config.toml
normalize_top_k = true
positions = "rope"
rope_base = 14000.0
Below are experts of layer 4 (counted from 0) of a mixture-of-experts language model. Rows are named router (the router's row for the expert), gate (a neuron's input weights, with its number), up (a neuron's input weights, with its number) and show model dimensions 0-255. Each number is 128 + 32 x the weight over its row's rms, rounded and kept within 0 to 255. Numbers have three digits each.
After each expert's rows: "gets" lists some tokens that make up at least twice as much of what it gets as of all text. This comes from a sample of Wikipedia text that the model never trained on. Tokens count by the router's weight.

# expert 42
router:140108125184118118076072132138161150163162160130066059131159112160120173066095124089039160111146103114143141103140158056116155140137162136138100181094104172109137085158099151085127159138161111181153119150181138101106202056118114110202109130131082109071097109117113159112172132157125153117134111163148092106105109122127090145145079030121114114106107164110155155134157122115109093161095138150104118150108048190136129123186150109040122151138131088117094124141148139165089130107149151094092152119139090178133119123089141112125167104110144092155098106149079188128150093105127115115128152126174184111153125164134178098094123153147108163135097123090122055128112164106107161099111121102086149056145161101154133164152089126117239151131148190128131095085173152102101141131104089
gate0:161130173142063112132076072130178082128129132160123105126090100137110120128099088107091104192127132141099099136123134118122154123163144122118143128151101176171162106123077116125078136056127120126108140109077139155094104145098113168129111163130114120137105141119151112122150157094133204148111131051188136108095137114097159061135057192181113089142134132151060172153175125153083160135124132167166119134180179148123123116124180056107173136179130044127161094139099104154118072103147151087091126149136081156126172147094122083111137113168151102140129176098117213104128152132113111105115119151147115120094117160107120060084093140144130116073172090123097076073184124110153150143160137131182101113070160075156162096114220121144136162140185122070056175139145133107154144074112130
up0:115107120112025108136137122138092148094182162150141098135095096094105108180137096081157147183112170116153131131133059163176152164158148147116066158097101108110181127089117124153105131107118079117129124138124133098149201111122130140151147139118129106091123174104084119165096139042091158120127150100132144052106087117169163101137068132136130068092120130097153159135165145133056134120104167241065134141133083187138082194103148095129146129157125114157133107176115170148099117146162092187083125129112127163079147069082131087091166144141141132143131116115184218097146106096180124123147077134077110178101098129120158095085096137151103071120180091129066124071152136087132099107132143132115118111105148074088136148100139137113128153142130154118148128106083132089156166075101088
gets: "al", "er", "en", "on", "el", "is"

# expert 27
router:144123131110126109117084180151131158132123115128118092074102118164168136107079152114065111113129075131114132135125161121089148167140177114179131164134107164080162172137132110079155155138140150175183152131119126122110125102084076122166179114115121148138092080118158133111225137134163117153129101142155076145119093075135139145126111105161087112133163148063166096136163135144109116074117117140102105072121057152150181151137127157089167137088194105141165128152136109171069148121147149108135122105144079176124105078125123158230133101098147112160074118113123211096125095162177129120166181146146167036180103166088152103127127128145134150204077097122150095113098201081084148110120098055120137098144138056140136165159113127100155190116144183155176127124136168140131092112121080
gate3:130122116107153149110114132138081152135196105181130084111133172093129113190114176116083066093164124144115111122166164132111128193156219090053136126103120164143103098107154109084130186099132144154148104176037125135135149153108185080094140117120105105129063111146166184137156120170104104116185133125095141156121101162143155073150087009176148116073102081133141072117077155130161107116118154114087164086095134143077116112122106099141117105133104161144132155120112127135141087102141151119131147160131113112158109123082078214111127134104080160118063156086143103145167042128146109077150153146133149077123132176175070116117104100112124135141120157089133097095153140122160089130111152053151176117171083145123161110165136106146129107105106174153092126115171083110112080105133169
up3:155116125104105136162149101095150163183111109163075152040103143079145113093170155155158140045102118129138132140129158162144095117135108147128127051070165141152140116094103180103067058175100150116125139121104119106093155150167074132161107146186090143129154087103108070161126134125169040150167154087083075117111120102101126123103190071092123145160188088158201085145174119063132111119063067082129165119124101129136096149176126169122092106167097118124089136152132061183150114176167133134068141100102163100076168139132120122116141130136142129124106117154137101123138132127075108098155150119101170130139133103112132125099139152189111135137123123160158148115143133180171138192118193069179084102132148126143117099168081087077124127124129045124153176145130116093152115112086112
gets: " |", " de", " st", " un", " en", ";"

# expert 54
router:144158169162138144095079110179108191192121107118104081074109137152094130088119147141039136148175147120094085135141136065063140123131181127107106151084074165080116141153124112122115153109096155227176117181109135133122133094125127097161147111088113154107076119132163132136181108147147109149158083135136071157156148131107142148107092081140123107099129151116144116156157138120090110088109127124139140093160053175150126149135118102122139103101166109085096077131167130146106144094134154102167125152064122121117137160133166172205128117106128105176113171068112159077118109160173106092144128141168141127159120175048157078161091164167114201161076155140136043109146188119108146148111088116119099072170150052135147158159095103095159206108126166120122092133151131089122171121110091
gate4:164136101167160157179107105128164154175157123138102083167135142140083166106129128072141111132098140069117169174109182110136122190142156139088103154096050113097217144117132175092120151182196139127135084135105158123103182145148161094109123137169120157163172123133149136118083052092118182115102150133120130097157143114124130144133118106137140064066088165137137127115066181087097166204136145154028103135166092128121146151160101154139103162112116102153160104128125134113112088152206125192186145079185104103135077095134160123157092073122149129108192146111134101159110076132120121103082157134095146164116134109139137131114111100151131174123120172065173144100129143137127156083072147131118188122143113096108119147115196168087137115122102161114166166120159114044114142181152104
up4:148089117175128151134128126067071143124177170110132166046117120103113137123107100098149101149181131088141099092117112174127136102129117149098165077148080157119119121151124084127029164147097126168093123121104168136062129186161150127127121127111139117151156088109115133074111183100128149135158096134135095108147133153181077101141086071088137152157148128146103140158139155197135094162105099066104185132135188120099104151044127096119094143130179109107169112106133120098186181133073139220118163201142171139129139144142076136120084169119137098131132142097074123039137163107044041145072156131101169152147129156096076103149132084154114101119075076150098136165094145162108144142135187161129125085180121103149148126151168116134136153158107103115115152136113154096145104154134146
gets: " |", " ", "|", ";", " MF", " +"

# expert 61
router:171112120156116146152104129136158125157147126138104106098142090153127117142139127164057183095159157112134130103166179107113171178167185134126149129130093147119163144164124088130120171099164104204234140138107112097117132085092123085141144107129107101113075083109155155094203108084178108126114097161145099108112094143125150138122124086178096095126159134172148131117128132157114114073079094141105170105166086146152118142121157130099145104121166086111130112139117148171108141113162186145111117134098088161110114137080164100248149098031115103130072131102102142111145120081161100096128155134117136109184097137137149148147088188144120195185064152094138071145136248135095139155109139110127123128153113093087133180131135119111173155085117158135126095155166180130171065085119072
gate10:110126123141154136147085166179114129113083112112131125144094128088033125052110114211125110109195162058105143075141146149161141126128169139109085121125169147129149106122108122112112167153059116135123089099122161171185113107199132093135106108142169091114160064077135124122134128123099194152141145131165153099145119070065111120136086153162137113098130132128151135132171170068123120132079162155136084177149124150144117142092062153053113130098119162120106101122117076089089090064143092120117128085161111124180139085077114136113111114157172127085080094172148164111127099145105201137132041140128116128121109142112143083182099121175095185145147087107084118130141145168117086150171148163135129144063123131149145112216152081075139120069147151160123177119154131165126169127180127
up10:167111111138107058075126166080112116135090149137148086077116115136143110175141123108086158172096109187190133142140127012095119103160080108157146163144064157096101180158120132145128114142117165112131166093173126104108180113081094151161134112146081175130145163124114100111138093139161101146124171112118108136161142219130151103118155176138074084141126149126070112099084115128133173126160108106141181135074136124100166202177185170143165053107150132106101105123106116160195148187107159165120197236116110116144106108124127130111137123138099090166136199087209059187105160143135155142187137179099131146140107134133092152119120155115114041129171113124119152135131108102136159100118133127127135123102140105159147104084097125095090151152087110105140176122141130153155126137123143
gets: "9", "0", "1", "8", "2", "6"

# expert 44
router:170114137096123129138107143168075183160161131166122103108132135140111122093126117125031158138119134132113136133102115097154153142119149157113135113135130149156148126170127133080105171152139131188168097150090155062141164074141125094167191096140061107133118065124180125120214084141143128166087108129152111115090127113091115141177090075171136104110102199202135137081135113163104164097094127144125141086115097141148082156121167099076127123130149101103162073093124129119058116099163207097157121177159105146145096117082190123205167060110145083129130107128083157140149082140122119109136133180080204097196138155147191118167150188117113127122069108126157088080092205144112156115103144124122117134160078100110104143098117104117187156110138131154147127101130174081167114122147079
gate9:079115148115108130164131140103082122120104175143103131149162129157070161130175103145137158136132117175147085079154157157127098083114177158098185114173181130126153153120131170138118131154173147162134155138118122104141142142102097099128107101160109147124088066134135137133095161114154125128170090042108154104157077184123081124118126103132129063131158119117131132111106185072170019071066134134143064117097115106078128147116160130132168065133096154131174155115204139129125128083129109143172121138117096134134111179136097120145103160117128152146123247114125108100094085151073111111104220095135089081137095134122103175149117151138095132134183147103105054159110135069104089136114161112186165114116104098115126122159087186071122114133179223165156133147135175121108111108142097
up9:095137104104115115115204123084107132079118121192085105134111152123136137066192090082123148135089130074167100085126103186125129132152161105115058105158184072127176121131124117167111131160133112115103141145149153137092092129131162106111078137126070173097114098153123128112117180101162098081181124085112147095069132158150134161088152110077142084127099122114132115122090143088158137123084106162120163051072157150090128126116208121140151118106187140106166168118124154144169179092097134125150122147136148161142119155094109135121117221155254141049167175141154100083137122114056126170127171158130157154144121152138119150065152071152100129156127150172080141168072092108114132146114182174147153106103104124133146118111109132081082167123119209173122144139162140125110103104117125
gets: "-", "5", "0", "4", "7", "6"

# expert 8
router:202117149140137102129100156096071171139102153128115076164131119116111139108119096093060091168152120074125139100138121121127156109120176177111135115149118188094127092140130107103121159109129134144206098169125107101133160122148106124138127068185095107148121091107142128117216092128129146138125120136122120095121136087097193135150091090143133120122118132160123139109123137187124097102098103134156125100137079117121117143147163129105149162130127130073120042114108155151075098137140220094148128142126079159128059116084191116215147091082114130171114148086132106158139063120111119085111135129091133129169108137108144075152133135113114188136055154084200101167148210141100165124110130108093143082186085023120151124140168135090241098120167159163169130164123146109125156114110105
gate0:118137154196124111160144113131085108124167140128088114152098156135120160084081135121081105125117111117062177075123183161146138110079100077146181092095136135097129088099129147127097097100096113138138121145121138093194172103125107151111123153087139098123088096117151157103239106083156047140148092081089138090180089141099153120121110120094147198101151182129120133155179105133138124117076121117116158049131120171138122146090113097174163154079130069193121121138172135102134094125231115068141119156090108163119130118118126192117122163098117152095191150115138110137103090139158117158169124125161156118108078170120132147132082143146102083125086070120062133121185115098103176151132132077112152152078128178145161179127161168103144156181179153111114128100106136041161120144151128
up0:078126136158232119141152138108096104076136093093078079142173224130069183114142157084139100177097113147055084122174162158136156126134075097130151100128099142104115115092077114135115077145095110123112099200086136021138158102153137096110123105111075177105121125106129108100123108120155080120151156092091145105155154102097152117134120078143076131123168185135179091137173127166166132116076119144135156158114108166183091158115145179150070106089117086134149103111190160107121087117187114138132111123127083127145106077144048152157120142067099147060127125118127122134117101142117080128217104123147181133164082115116137093160096166124131128185102100137108178151161130119126128113131124150071152098064094145163131127115158145135132144145158125108184107153155125086181103130116126
gets: "5", "4", "0", "7", "8", "6"

# expert 9
router:129124166162140137095077080114088121158093140166138117136076084187106097106109126116054156115141157146125135099154134131106162159194127153128177105107116162122151131133155105125106168112123187205170175185139080112117201121127115104156126072113138095098095065081110114094171118110151106140154105103141106161130157115080139161143063100166107070097134125159190104097125190145115116089066169142144129133158085189174114171123135131109113096101179133150117126162148130139084107072106136149142156158094143151063134100059155186193127101096171075119069157150095178110142117128143140111120164133097145094157106118101150123208064180136088143131079104086150084126136241138070140134132126090122148119181159079132119126128128101122149145085138129147102108110141127114172104126107061
gate0:130106087097083096110136175089067119124125145131151079147115123106147118093134109125132089149146049082185096105105141081172184142149154161098100102132157132161148176138120081140121118122141154143165170143100189139078116107138082130165146151177116174165126163123147058152118132082090120123117157163154171131056090083175148146135124108170113072115162163138160138114134109169119169135137087141129113169177140154146144143120130115141169165070190164087148139162111151107141162039090161064125122086175132202105052100099171106144139164136114141101031052141086138176090122130118129181162104155091119137161129164122153121153182173164088093138062151138128155140108136146101132136131130127087170114127170148066132116121113142191126125095134087143129077147121155097187132118065177
up0:110179083144108182210143107092151143109058166098142164122130131172083149095133109117124107084150120203097102018104123235142183073139120095153113158115081124083193099090116151150106130113100146175175114137096094181112230081125137121140117134092121113118141136128125130117143155151176152143107125138148128109125134139120130106131095078114209147152134125178088118138073117145107148098128138136103068151175091070063122149071122195175066190093134131133208111108102117132151114191154140142134160173096139131176115155143120119135104119095112157118148112155130130141117137105119155141094165099191105122116135100149091170167083126089132173117098116092163103164152146152134142109099165055173151106131084140147113051104147116142137134138098093130110123142139086145145151115157093
gets: "1", " that", " ", ".", "=", "2"

# expert 41
router:149097133166087152177059115170117148134146132169119098118116087145135129083082163160120187112155142118128119129138135108089138123113164114137116111104104158110139092216112142098153152126132147177224137188113133095107155075087107083162152087177091125149060117120132119098193124101131116158131099145139098119094119123127141191120125093131132123122134147084152136134158187121080108110071112119123178088166073190122145172120171116116148118118145064102119119132179119125074172111154151122130158128066161139134093163108172114245156078111110087140092146100090142111117111141188174143142122121119170056163155167091161077132139153155129123202096154097151080107113169143030117115139114091136149142140077044168111158142118180127178163075115144144141112117151122106133104086107094
gate2:132115162087148151162170143058130152140133140140139114163101106083099098163138081132138137113144110110112153113095135096059103095182135161190100110126090172071142151181102078089118147144157159139150172139084110128174135128109168164096165138100092064100161165167086232196130100129131158128169171179174124173090116176133106140109148163137133090129151104114151136132155121094141148054147155099115108115146107180098120084083084186073116136133132160169129140150160136126095110143147154119180032153194122132172077183095137084169163082130138169182134159156147122126108160158096133155194169110104165192139131166125164156110170067120177081096101165167151100106149135156094155147113084105163135165092168128116087081145143145106122139067127138136153145148162158162130122151110116
up2:122087126134142085131128071172184097144147119164176179106110108116114164131135163159146125148144191182153160133127170136181113110119127165094121124089150062133156156121173141130149132066091060134061153111158123092152092089046129125123120108148133106217140054142175100105140172126191133082156088089162138156152115151122154156162113131093101109118125119144138094048066118136115188147092102110143118110151149119129079107171125116098149130118134177078136161192126153162168127133111105112112124133140094149150172160181066111116097107056133094045113081105140135157202062119112144117142117071147179110092135099172138176108066126132070140149132078187170136142157106117130096135106072137098077158098177173123132146108124145106118125136075128126109105082113106109092083161140128
gets: " of", " to", " for", " from", " with", " in"

# expert 3
router:130100117101149134119026132171130164147106109175129071106117119163124138113134155183102132111172142122118167130122165102141176137126182152134175171133119164104121105210079131113196145134119105141196136186121112083147141102113117126180169068148052113137111128125111156114215098096163128156170124159152108145127113102135133168130102121176106082137135156126144159113140140150119106123071122115082123086153107170189143162142146101072184123114199135083155085113159163135066121097191143116126132102085129137094137124145151134197144079099122086175067095084079164143110084113133106118114127144113126075161145196105102072146074158136115130154075114121170054147162163121038130113101128083076141117121106079135127145173135149124156191085102150156148139158181155136116114112111077
gate0:145092070152125146183146079091133141118176132145143098115117130187159096102087084144136116114157128117144145147081107089138138140154162134113126146116153107106179123183112120112127120146107119153144172128114141131088107098137081124127102101128127129097097084089158089127163104112118170117108146163203132092142062131180126093134147149175131140119137077173084165141138130073093201082156105106099155184083121134087164192084171142115125137099093100086105125055120113157057094149123113118074144048107164142106063078067092135109109069121123148112176133128124128151136129160200174119156104090194131117174174125083153156131110082156147124121129130106153115141127161057115123255082102148185150087109148127111199170142152107124143138120119108174139065092151172127101131126149097
up0:092104171128117126137086120100129110101109146099200092150149120171107106139083119121126161139110114181156144131128116067062172137099132104112128210085095095073151170134101126139111082189137148082134127103079081117126185170088107146114126094128170031093117126126123120101169052153110072153089137176129112127109173110103129175117184150084133128130154167131116138123143142177081149104122171192141121104121083090129123117106095146133032128106130133157148075105052152154091120132100168110158142088145112080106160148110149127118095094143094165195111101118114147063166146146131134151171173163115082148148118166120135112106089202138107115112150125058116196152140132175108154146154026110125140129120072084128121099085121139115138110138164120087116064135131112153200151134087150
gets: ",", " in", " (", " was", " is", " of"

# expert 40
router:165116127109076067152112143166154164158120120130100082150137137125157117089122100169088161073163117123107139164125122106093237136160163155152141106127108160111155101210082148128086112113110148166155153154137156119097120125114087117189164128124098132127095073121128113141178103066106146146130125115134123138162092133132103109111149135177113101101128130130155156109112135088077065113108114100083132063123091158109149127137122155108148153123143148090127058162118074175170119109145202109150115140118135184135119158104137119141124141114168100148061085164076114106124060164141114126155157123158160069205145186115123146181130166186113129087077145137147101158093237133012124123126110112173132109125120111139127139127182136149182133043153145134105119129191159153141061151108078
gate0:103103198120193138064115080148093184155067089095107123097160167101150126117111131107075168097147141160117083110143146132138124126116153143173138115120098135156111208070175150047088144162114159198173116165144108143101137169161180157137151103125115146111114086193147148113144191112139093100099138173076106099077145117110150165129088098194147109137077124125133158173175111164097100078161162056167182085124109103163151122120110159081186103113132163139074172171139139123123126128141163128131149121118109101124139122133044148129100123103135162135164137119106089075110095162129052102126141138112108116120188106139140088110180179114148145102098121112145087104125156086167145156128122173135166119140155140190040096135158120085146138170063140146092171127201151143121121093125151
up0:133095107123119113119117103085151110077161114128198110117107108151126158189112117114122100194135059131095113106113135122105109145073151169135125070096118145068139106108114089156158166157177156104125156076119150180170188132140071099123159116158105164076104122067111150151112067067144157108148102111140121148148112114114174110222123148147130122164126118188071121118065146150113141187210146093123170153133164146128126140195095085147130098128161099149111102073158189126128142140134109106157165074107107131097103072086140110136088117172063097132110117095155145177199168093157133169099140130077112120150130211181161095077086171117108143164166159116109070160172133161110127084110193122119165142124148073133165115160140126155112062138159109142140154149153124084132150106121089
gets: ":", "==", " ==", "ul", "ec", "i"

# expert 36
router:181079149118165116180072090161133172182130148142159072108122126148160149130073174161102154116122150144126141100110115115144123111138154183158139117108109180150133109093087130141119147090138107150194088168067106090078124122166138099155157109112072105138082106109119114102191119150125117176134140154166070131136099104123134149106117096112141077086126131100145127088158137109053103143100116105093101124159085185150121146121098105083116094145184145118113090159122166134070119086100091074129104126102081129131114122085137102170164084072139081164089158147090154146091092118165116108160137134147212112217143155150141123128136167144089163156094124112194070113111185099054176131051102108110166108114104077125114158162121153060218181094134180121084081126136136103158125104123109
gate1:083077089091098098119074110117167162126172102180177101129083129100202134094101104091131079173108065131127128169129165114111140213099179125138131160147100191105143117146132162156194080100063124133159088046152091147133134143140157154115111123147141107126154051159149068134163071183154105140139082169107093128114135125049120113114128146091177073119108104061119111095095183153128131196129125117149105164144115111081119100111115169161080133123110146100105110156094173086080144121081072172061132140074109148066130158134115127151170196091131125165109096132137159163166088030090126148090127098135114116161192108106207154117103119084113156135139145118161135144137113125095124107104161115148145117137147117145109164140145117121120162168125115103105112177134085130135094141114131
up1:167164056158218120122152098093091074140137103107139131142159154115137142187160117103158108190099130165114133066141131124186150156151125115113100127153102152182069124126157053061108092064089130169141121096141114100117133105148112095104114142170132134180147195161071154089167166082133123121161118123129131183131134167106111176140133153137106105132097076142121118147115090160112125102154085148068181093189150055154180121110181139123191154116121135096157133150143160113153172083147145168154031126182098161159080146061127112116179212139140101077156181135128157160152170137124142131086107133115100169102119117148094116121150105081126156177123127177124110102146114132125071133118153135117099113124120104112141088107136153149188073123120195110098092147170113065135085112133140
gets: " and", "s", "ian", "th", "es", " City"

# expert 14
router:144139153104163112150030148171143131198127145126087067136135101129121112132070162171084131124149099146144198154125182115150176149157155144139152124179123187078136137166097151112128150116145127197215120162091092111129141124094139112135155088117078106099136091146138163112209124127189121164135154110147100144116098145115106190130079093167097060111152143127190147086164099143098098102094124098115115131173105122115122166154124069080125094109172092088165085149181148166081154114133112094129110106089108148119105157143158123205160094075139116155098110097091165093118123143094080120115142142131178074176129164117171100153120136135094141142091132073143069133131185075027138122095126100097149102149130055113124145111123176133153137092146118134163140170146141125161126077163069
gate2:136128115108139146159150122104101104118152104076151137156177114146139110162137166132104117125138118117150137099084124165160056078085095126241074134157131164133183109119164204070121175188166151120113086154135104102158121064118147134117130150137036141098154117131123162130118177114232151117152142169086100184135180130076166117190092115082123098105178104173151098108182116153086161049060157139080066124093107141092160147142110158138132084124173144103134115113124109164137069101135131091145172124136140133141099155111138108165148068113077143150160111109149128156150098136194129166110131104079173107168144110116096150145167168104136118142077110105139120118123143112080097093110071087156148105137150157174160131096121149105160165189107126130135161103084057128094150101160105
up2:067195113112144134119200105155095096136074100163149125118062187134127158134090125087092130155127137101120187134078118124182077137106105102193102139121152097113163147147140176156151132214135153114088173113189114157117116092096106127194077197143165140131176177141144120114115186086115112132160143094122147163089148127135146152167124074146175123185121106089119143116141075145171143095159129069115145119120156128121130157135106114139126112127158142089142146140127089173118118153069118124112145120119129148117082125130171131136171138131156144126197108104132076114128165133128111116106221148196102114111123180094117120143105166121125167180131151164055122072134122085074152126149093144120159059119161138150074143119093200064111119136145095118102168144076029125074156063143132
gets: ",", "\n", "|", "),", "\",", " New"

# expert 6
router:149122176124099115128068136112087152232103136118104075121096059167097134115131142138055155161126142121105121130193130121092122151121135106156180141162096169086091146159132167125123165120170126180211121131152132124133164132101107143155153098133099111117128127097168137097198165095168127145121142121144103184124121114076146155123098067153063111146132115122101070091139127147079127138140109132115094149148094140125169167176150116141141108130106097106131101128090133157117189103115189080187133155091102149168063170125200121184091125105093117200101169107069163123120100138116131145129145157099158082255140141123172117153147172149133177152070152088160105111088176163079167113127104105100178083132082071161152145149139168131182150089143156135159130135144111111143150137089125
gate2:148081145126146143094151138145139152124140158161119070066131157142125100141159172139142116178146119176091076142125081157129144161115148082062135090058135100172079115123129154117102088054112086093126081166104089148047187197147123068167153119164185086137143068155151102194125105138132123103136057096185080083161151143154115151087125150129082122124118133100136139157118101077138095128154172081143151162103153094132114133129154129150131108155134133112153049150123133113114106076146107152110128102035130148101122152092117128095076147079169124116119150115108150095159119111138159110138095092119124129063138116165185123085060067129095034132183110155108125130096149113115176141125118070111070129127084076136097126163145099094137126079174112108135106117147140168186147119070120
up2:148125138121096151145177096123118122107108134143198093170161112101169051126114110097142125105126114124145150102166140087131127097152118103116017135092102067131182084147097159123093117163147118133124097095126175137124154080153166162113162077105118146144121121125150092156154136152154133162110111178106151112125114124133090122185166121166166127116045139159090111166106150120158132190115107129160108049152115067149085132091118166118138091109180096140150128157132129180172112142116118135119081122115053100094118121122121113140173173074125159084150136140183111115118147115106189120178115165192179102175115182134045134090190153162134153085126167091087112127091129139125092176133107251169088127123147169109191091139121106179120063132165133157122124147075176128161099132139135
gets: " |", "2", ":", "3", "–", "4"

# expert 63
router:137097157116126074138065159128079145114120150188150112084101067152095119083059154175108163107170113116174170119134125099112154114157189154127148148103133150119158123150087148147136190104170135214197135186126098138184148113109126103133200058102113069118102109159176151128157162166149114144146139154138146130130115165115110129161047112149115097093118177123200158106144129155137155138120093153140098083162082139141125147145097100079147113148186154155147063133132135177138128108144158129121118140080073141086062118123118124193123109055109110151090091162108170143116093125130120074128130142070114150144077118119183116148129157145106116087080158123142083119085197127073142174109112162103159131110132091137122155195140186152204086145131140132171097127164153142138125137106043
gate1:140085175075047143148169116105116180117126136139133116156136120161152155101125144109158127140126135140129130203144147084100118147112130196196157099158123166142135137127106188106171103116132109073051102106150095140147099181167059146102132129097164021121112095100109234140159125159184141088088171124126119153127124098119125188140148154097106089112151174145139131124160126181069215121145151113107146123140063102121189151137135157147124129110119162135101102073102090149066105119119125125081123129110053105061173102147082094172171094157131063136088172202080124078141124106199153072105122151138131143124145102075186149174173122142111142135146120136150113149105147157138098146142157102185126180134139150127156123151087159150137128134147100139128132125136176104112139098148142
up1:111157073072116110141102094153073213112105108149111125141155141059226103131097184094184190125126072137142114128153169101154157145108128127140138072129151039133131144139121115167120136166101178159157128173073133125085115120100119156214074090150138112152144133103141155179142155119106199226077122170144136130137159094151066151103167188137102127125163130134116132123102147185142128082087163174149129156160106103145105119093146119169151127113141072085184110174117064119125139190082154124082103127130098194088076151118120155102156092122087105104157112144115137160092116130146125139093136098166170139161120117142130105146108103100152109102137156089126160139163133103122064165142102138092097155116119099159129129131090132177109147180052156102110172157120113142118078120111059
gets: "0", " the", ":", " =", "9", " ("

# expert 57
router:147116165133151077133089162149115204131137134148091100118142078159106130131096131184109168155167143130108119113118174082107194166129134135107141125112094174128149079219103153079121124132131118199212136188124158077152091126103136084170155083137077154120080073072141104121199115109155153132124091111153101130121099097109157158112125072136129122116138126102156152123150107106068107145081123087094126059123083157182134148104173154084133168146155081135136165134137125146082123082102186064164138151061100139099074134095135065187152137101119125175118116091092142095090074103122141101126130097097137104146158143117185099133097171198139130181119128119140097118148185133046145133092109156085115133157147082099134152160151135115185154070122174162137109107147138170130099130107061
gate0:143126137164110145125072217199114112145128129134125141155124140044100107094075107131109105124161116107086117135169136094084103119125113153078119115133159139169145095088127189157115104151129112149123101046123118088135181147137132171130102099176173096064112146153113145140170107153115166139129122058132139134156140150162148105137093081165134126152122124089143126149193157100179127092152114175068183113117143150123166145130087174093157080191142117138136143167140129136181100154161147143154128145153084127161131133098198140176149099080147139116037115106052138134107102193124136119147112156087103174116198159177204110118101111169136105130116140121103137087130122170113126127132215048142148151132138121146192120131082139130147121152150159045167123117046148195149122153113100
up0:135155167077099097096147159128142191117107111081110145112108134123163120139110125127141194146153119110119149139070105171147113082142113147138120114138055157170150166167146099136128109080159190111114136193123120119115135113128151109120162148122095141097110175050150170143139104227158113164146121095073132119121159080131112162113097204096156132107163124128046104180188138139038091083139175149199083092156122116058131140161131151110117033187055118102160105084176104085155054153052079114122108170118141140170103137085132134135112131132166131146145102127133136155153080160084108116121076170143101168134134100092128106139132108116140129051124105126158121119095123121134118111125141116140189140108122135168141159080186158174118148129107179163073124126125098147139123109185139
gets: " in", " at", ",", " on", " In", "In"

# expert 2
router:132101169161118085067077144183101123139112148195160090091124099161086149119087123126128162105134110154145101118132193104125128106129156123153146116130129140099096104163146141120091170147126155165214088144091116042123132112106079141110122127096114078128093104160152164109198102102144118206131124121126114153138165132117137179132076126174089088077095148118176137114132127158151136163079091133108166050157077169201099166114115121115161106142188113107132099150132141170065158111146147121169163128123100130153102172118194177230115114047137070131103177100112140120137068148168140110141173120097170087171148170085169096122157129099146125142079161152099077132126185126068156155126148103102171102127111083146098186158120147146165166092171121150158117101162136118150120112099084
gate0:154166199155147101118131093130088110123126104036105132136072132124158140161145129114117155105168134112141125115170192155101143164095136103173098133154101240113151100104122148150097075159151197158110095049118174142134160102131131101138149131127184119128144136102181136097160104145205136077130143111117135095114105124117176146141157126147154127017129129133129112148155147128175082172124156079121110134095154109080040111157117138130141097151107162127103164166115102155129071119099091131132116148101146108169159157127119189201114152102121196152098162134160113070152106028100133124148140127127177148135126133130143102158118131127105126107173126084124102150121158162142115098081132159174110121136201139154152077145134086154171207170114129129184069156114062155105119183153133
up0:134070071166073145135054093168110129094117112143142120136092107124105145092044098120136102149143110154151115142081111169083168039124118164084125104164193146095101146067123087050197192144109108163109144117000137086156136122133071094135101101119139106136115204089162182132091128071138176103175105118099128080118207167065067120097093105044111146115128106102147085092092166084138116142142174098110139167077130168134180089129112119149100141147105098131123122144110146127128146123132124102128124125123102107130133166051114152172149150117097124115097100111105143136154149124118187130164145139109136088129079157125099052118095140147112096113142117109114111120133158157146117153147128123168148081201126109136113080126113150125116121145111104094121108117126110115177109109157124
gets: " by", " the", " of", " with", " as", " for"

# expert 39
router:134064130155094132131069082145093120144139130106129101096091109140125139098112162195046146089141151104123122097159125107128220146159174122134114103133105163103137116157108148086151137109161128182135141182100079064119141113110125128194162081091129141129108090109079120101199089108160143176139116155127119138067095103073134118129146122150061075112131159137155089064119088118106112128150093127107115087150091148142167156094131145093133109139177163096123128136155157162080115109132197114134104103093112144149109131161137125171130097098149125178035117151108162078142090098177108152105156174124165087181132172061140058153105203127117137133077145112130112116080175116030104143076135078131137121167105065128122122113082119148140156064184179186141137158143155153160130120135110
gate2:153126113127150140160117104147175155146110159086093133150149154114125119147128157120106153141122144122172134084148086099103077118094171152125184099148110067168163086135129144158172168184105130107113161110171122136145117122142126120175115102126116099096056141129123120133113167085098103139095119111150119077144106165116069109152143130156156125096126141172122114143138105120218057146134104104128128125117111154185097192127124148153202140156101129183142146179114129189088123144079163131137154078146111127028118150161171103119130132141131074147215164161075181049083116122205139136145131152201141140139046139133087180129126169141138173073148164122142067140129107080070115137125162103114109129086123126132049150119119116060129111076109171144117132080127193120143088159077074
up2:158165126167147145113122075087057168139100131140161165099117128139150175159049144084183159151172159141122129128136097093079140146132110160122104142101148121123101180118110100071131163136116155191151161099159111114061105148114104127132094168192071096077104111024140154112089111178116104159085066071118124088108153100131169123171148128122149162131164070120126142085142119114143129149092136131114181130127105118062114168135111094104093167073191124129143072152107126105160175130096137075129152163154199143141058124132092128128146161124075129076164083131158089110126094104116090028142160104156098159091145124139187160109090116148179136152086080117135110088148145107151092152094120162087112096156144129132102185162139149081132079161140124159130107159124133100178193141161144
gets: ".", "\n", "\"", ").", ".\"", "\"."